From a checkpoint of a small mixture-of-experts model trained on Wikipedia.
Size: width 224, vocabulary 32000, 58.9M parameters.
Experts: 48 experts in each of 8 layers, 160 SwiGLU neurons an expert, 2 picks a token.
Training: a variant of SOAP for the experts, 5021 steps.
Below are experts of layer 3 (counted from 0) of a mixture-of-experts language model. Rows are named router (the router's row for the expert) and show model dimensions 0-31. Each number is 128 + 32 x the weight over its row's rms, rounded and kept within 0 to 255.
After each expert's rows: "mostly gets" lists some tokens that are sent to it at least half of the time. This comes from a sample of Wikipedia text that the model never trained on.

# expert 40
router [112 174 101 137 144 141 115  93 130 103 133 173 140  78  71 128  99 165 169 120  74 185 175 132  95 121 103 137 121  86 127  85]
mostly gets: "ally", "tri", " Tu", " Romania", " Division", " Tra"

# expert 30
router [131 160 102 128 166 154 114  80 140  99 132 155 124  80  94 102 101 169 167 119  97 155 167 128  91 115 128 137 137 104 126  94]
mostly gets: " tax", " =", " Luis", " crime", " task", " Naval"

# expert 43
router [116 167  76 132 169 150  86  91 149  97 114 166 129  74  89 108 108 141 156 128 108 172 176 135  80 127 135 150  95 102 129  90]
mostly gets: "ba", " Lo", " High", " Dec", " late", " parts"

# expert 45
router [135 165  97 132 160 148 106  85 142  96 106 173 128  98 101 102  91 173 157 128  86 174 178 111  90 115 123 141 123 104 139  99]
mostly gets: " UN", "pil", " natural", " These", " Fa", " Island"

# expert 2
router [134 170  95 130 136 152 104  83 143 121 123 168 140  88  84  87  88 160 151 126  88 177 182 116  98 125 128 137 124  89 125  91]
mostly gets: " Sam", " Cy", " historical", " Bern", " Sas", " Nominated"

# expert 47
router [110 161  89 117 158 155 121  94 144  93 122 170 129  85  87  90 105 148 170 119  92 173 175 134 104 119 108 127 129  76 126 100]
mostly gets: " soundtrack", " championship", " Mediterranean", " Tribe", " Sat", " resistance"

# expert 17
router [113 163  68 133 172 153  74  87 153  98 130 163 133  95  94  95 113 158 153 126  98 156 148 138  89 117 147 130 137  95 133  80]
mostly gets: " ver", " according", " RUS", " ob", "omega", "DM"

# expert 4
router [125 174  93 132 157 128 109  86 154 113 107 176 132  87  96  77  98 149 161 134  82 160 182 119 104 106 112 132 146 114 134  96]
mostly gets: " Did", " enrolled", "%)", " function", "To", "т"

# expert 5
router [125 165  96 133 161 158  99 107 145 101 121 160 133  89  91 140 110 164 150  90  93 162 171 141  76 127 116 119 146  91 146  78]
mostly gets: " $", " honor", " Saturday", " rank", " provincial", " Mass"

# expert 38
router [100 144 121 195 130 137 125  65 109 101 175 171 108  89 108 151  99 159 146 158  81 129 187 148 137 144 188 126 149  94 107 101]
mostly gets: " Preced", " Coordinates", "Personal", "|---|---|---|", " Votes", "History"

# expert 8
router [137 169  61 132 166 135 124  89 157 104 122 153 158  85  98  77 116 181 171 136  80 163 188 125  93 130 114 148 143  99 147  76]
mostly gets: " big", " chair", " Margaret", " student", " nu", " Cleveland"

# expert 31
router [ 99 178  72 131 158 153 118  99 126  97 142 165 135  82 114  96 111 165 172 139  91 167 175 127  71 133 106 134 137  97 154  98]
mostly gets: " Fi", " Women", "ú", " Fa", " (6", " Fr"

# expert 15
router [118 155  79 128 165 153  95  88 153  92 125 164 130  84  93  93 109 157 161 128 104 183 181 147  99 129  98 143 139  98 122  92]
mostly gets: "watch", " CP", " Dallas", " cards", " WA", " colors"

# expert 27
router [139 168  95 129 142 163  78  94 152  99 127 186 121  82  82 102  98 176 154 141  89 163 163 123 102 140 129 163 135 102 118  78]
mostly gets: " Candidate", " crash", " taken", " what", " Triple", " Make"

# expert 42
router [168 140 106 141 175 184  76 100 186 125 151 157 166 136 106 141 103 152 172 104  85 155 137 162 132 114 115 125  70 168 188 132]
mostly gets: " by", " with", " between", " over", " against", " after"

# expert 13
router [113 172  96 127 156 157  93  83 158  97 127 155 126  92  80  90 103 170 160 145 101 165 168 136  86 125  92 155 114 104 142  85]
mostly gets: "level", " firm", " Xbox", " height", " Impact", " Brand"

# expert 36
router [189 123  91 182 131 185 103 171 129 123 147 136 160  81 133  95 127 134 179  78 115 171 128 137 123 109  80 173  66 118 173 118]
mostly gets: "-", "|", " Succeed", "–", "Scientific", " un"

# expert 9
router [119 183  83 139 160 142 105 108 155 104 122 160 142  63  91  86  85 163 155 149  80 175 159 125 109 111 129 134 128 110 121  70]
mostly gets: "hylum", " Jean", " Insect", "uborder", " Animal", " Epi"

# expert 46
router [116 173  85 139 168 164 126  77 154 108 116 163 131  87  80  92  91 171 178 140  95 184 179 119 109 106 113 139 110 104 128  98]
mostly gets: " Social", " Age", "ol", "pa", " Tro", " Mix"

# expert 0
router [125 176  98 140 157 165  79 120 195 122 118 126 165  94 116 143  42 145 198 112 136 121 114 142 104 151 133 135 154 141 103 119]
mostly gets: ":", "):", " (0)", "=", " /", " •"

# expert 24
router [113 172  85 125 143 161 122  77 162  98 126 160 122  73  91  97 108 161 162 131  87 161 174 124  85 125 115 146 127  99 115  82]
mostly gets: " Phoenix", "MG", " Ronnie", " GF", " simple", " aggregate"

# expert 32
router [145 165  94 130 151 159  96  72 151 102 127 150 136  87  96 111  87 161 153 108  83 186 180 133  82 121  90 146 138  94 129  90]
mostly gets: "ha", " Do", "ie", " Sir", " Cha", "vin"

# expert 18
router [113 162  81 130 160 155  92  85 151  95 118 171 125  91  81  94 117 155 145 146  92 175 184 111 101 136 122 133 123  84 113  91]
mostly gets: " unknown", " terminal", " ill", " AM", " El", " failed"

# expert 14
router [178 132  94 115 115 160  88 111 226 118 160 175 138 141  83 143 120 157 147 129 109 141 135 177 109 113 185 119  97 125 166  81]
mostly gets: " in", " at", " from", " on", " during", " into"

# expert 11
router [131 160  77 124 157 147 103  99 159  98 112 186 130  87 107  80  97 147 150 145  86 176 177 111  91 128 141 150 120 102 119  96]
mostly gets: " Charles", "incumbent", "featuring", " Sap", " process", " port"

# expert 21
router [145 164  99 131 185 157 113  84 169 102 121 176 120  88  88  94 120 159 156 153  93 168 166 123  99 118  95 136 124  97 104 109]
mostly gets: " Great", " Opposition", " Lady", " police", " source", " foot"

# expert 28
router [115 180  76 144 154 161 130  99 162 105 114 170 134  85  94  79 107 166 155 134  84 186 173 134  78 124 123 136 117  93 121 103]
mostly gets: " last", " Rob", "Do", " Tell", " earliest", " population"

# expert 3
router [129 175  76 127 169 164 109  75 153  91 109 180 118  72  98 103  87 153 157 136 104 165 171 136  95 137 125 145 126  96 129  93]
mostly gets: " voice", " Sor", " role", "13", "yu", "/10"

# expert 26
router [141 162  92 138 168 169  84 161 130 117 146 138 196 129  92 136 118 157 173  68  90 118 126 163 136 151 111 116 140  90 173 114]
mostly gets: ",", "),", "\",", "—", " 2015,", " 2018,"

# expert 20
router [131 171  91 126 159 146 111  97 155  83 118 178 116  84  91 118 115 170 160 141  95 168 187 104  92 127 115 120 131  95 114  99]
mostly gets: " He", "nia", "He", " Gordon", " SCO", " he"

# expert 10
router [129 128 128 130 177 117 129 123 128 112 137 128 155 120 113 170 121 124  99 165 108 136 135 126 147 118 156 182  88 110 176 122]
mostly gets: " out", " up", " followed", " known", " appeared", " believed"

# expert 39
router [119 170  70 140 162 161 112  89 154 100 104 163 133  86 104  83  91 167 160 147  95 165 167 115  91 113 126 131 120  99 146  78]
mostly gets: "-1", " Racing", " anti", " love", " Water", " water"

# expert 25
router [124 160  83 144 156 168 107  82 159  93 112 165 134  86  87 110 108 165 158 131  89 176 180 136  80 129 104 130 132  92 137  93]
mostly gets: "°", " Monte", " Rico", " Islands", " Pl", "RI"

# expert 12
router [139 121 115 104 144 143 111 148 185  96 187 127 179 109 122 123  98 127 128  61 114 162 104 146  69  93 104  71 138 113 129  64]
mostly gets: "==", " ==", ").", " ===", "\".", ".\""

# expert 44
router [118 170  80 139 150 160 112  85 170  89 107 170 147  73  97  89 116 168 153 123  99 162 171 123 102 127 125 139 127 106 117  95]
mostly gets: " El", " school", " local", " Saint", " e", " family"

# expert 35
router [134 187 107 138 167 161  87  88 166 104 112 157 133  94  89 101 109 172 159 134  87 169 168 123  81 125 109 133 121  98 132  79]
mostly gets: " games", " Pacific", " Historic", " Battle", " musical", " west"

# expert 1
router [126 167  90 127 147 160  93  92 177 100 118 172 138  85 100 106 121 160 166 138  84 158 168 112  86 119 120 137 115  87 122  79]
mostly gets: "f", " ft", " para", " hard", " 1–3", " un"

# expert 29
router [105 176  79 126 158 152  99  82 153 102 107 156 117  67  91 114 101 157 164 129  87 166 173 132 117 107 122 120 137  97 125 109]
mostly gets: " other", " most", " called", "sq", "@", " remaining"

# expert 6
router [170 131  81 160 175 115 157 127 142 101 193 131 130 139 121 127  80 139 154 124  85 137 181  89 126  91 124  74 109  73 166  65]
mostly gets: "\n", "==", "===", "===="

# expert 37
router [ 77 159 111 141 146 112 106 146 143  92 152 132 135  74 151 131 121 129 160 115  69 132 170  67 139 113 127 138 131  69 171 150]
mostly gets: " is", " was", " he", " were", " it", " had"

# expert 41
router [112 170  84 136 174 151 104  63 151 102 132 164 133  90 101 101 101 174 149 132  93 191 172 136  84 119 105 141 114 108 132  89]
mostly gets: " Bar", " Jack", " Ron", " Cor", " Binomi", " neuro"

# expert 16
router [126 177  80 129 156 142 117  87 156 106 118 184 143  86  71 111 102 158 169 131  78 169 172 108  82 134 111 135 131  85 132  89]
mostly gets: " raise", " poll", "Reception", " Reform", "term", " election"

# expert 22
router [140 184  81 134 153 146  94  81 166  99 121 187 122  87  86 116 108 174 157 127 111 166 176 112  92  96 119 128 135  99 124  86]
mostly gets: " Russian", " Sun", " Conservative", " Mad", " regular", " full"

# expert 34
router [138 154  80 143 154 166  94  87 153 108 114 167 134  83  90 101 113 173 169 140  95 179 161 121 102 128 107 131 133  88 116  84]
mostly gets: " GBR", " Philadelphia", "อ", " Netherlands", " double", " Pennsylvania"

# expert 19
router [124 165  92 132 160 157  92  86 164  97 131 158 141  65  79  70 106 160 159 139  99 166 167 121 115 117 116 150 113 114 121  78]
mostly gets: "′", "hylum", " 0", " Am", " Stephen", " million"

# expert 23
router [145 179  82 119 148 170 105 139 178 132 177 126 143 101 120 117  81 142 156  85 119 143 159 181  75 141 107 148 129 109 161  77]
mostly gets: " 2014", " 2010", " 2008", " 2024", " 2005", " 2019"

# expert 7
router [129 157  86 133 173 167  86  86 159 104 117 170 147  87  94  90  85 160 159 159  90 179 165 123  86 121 119 140 132  93 125  94]
mostly gets: " W", " building", " influence", " Ki", " SS", " Shak"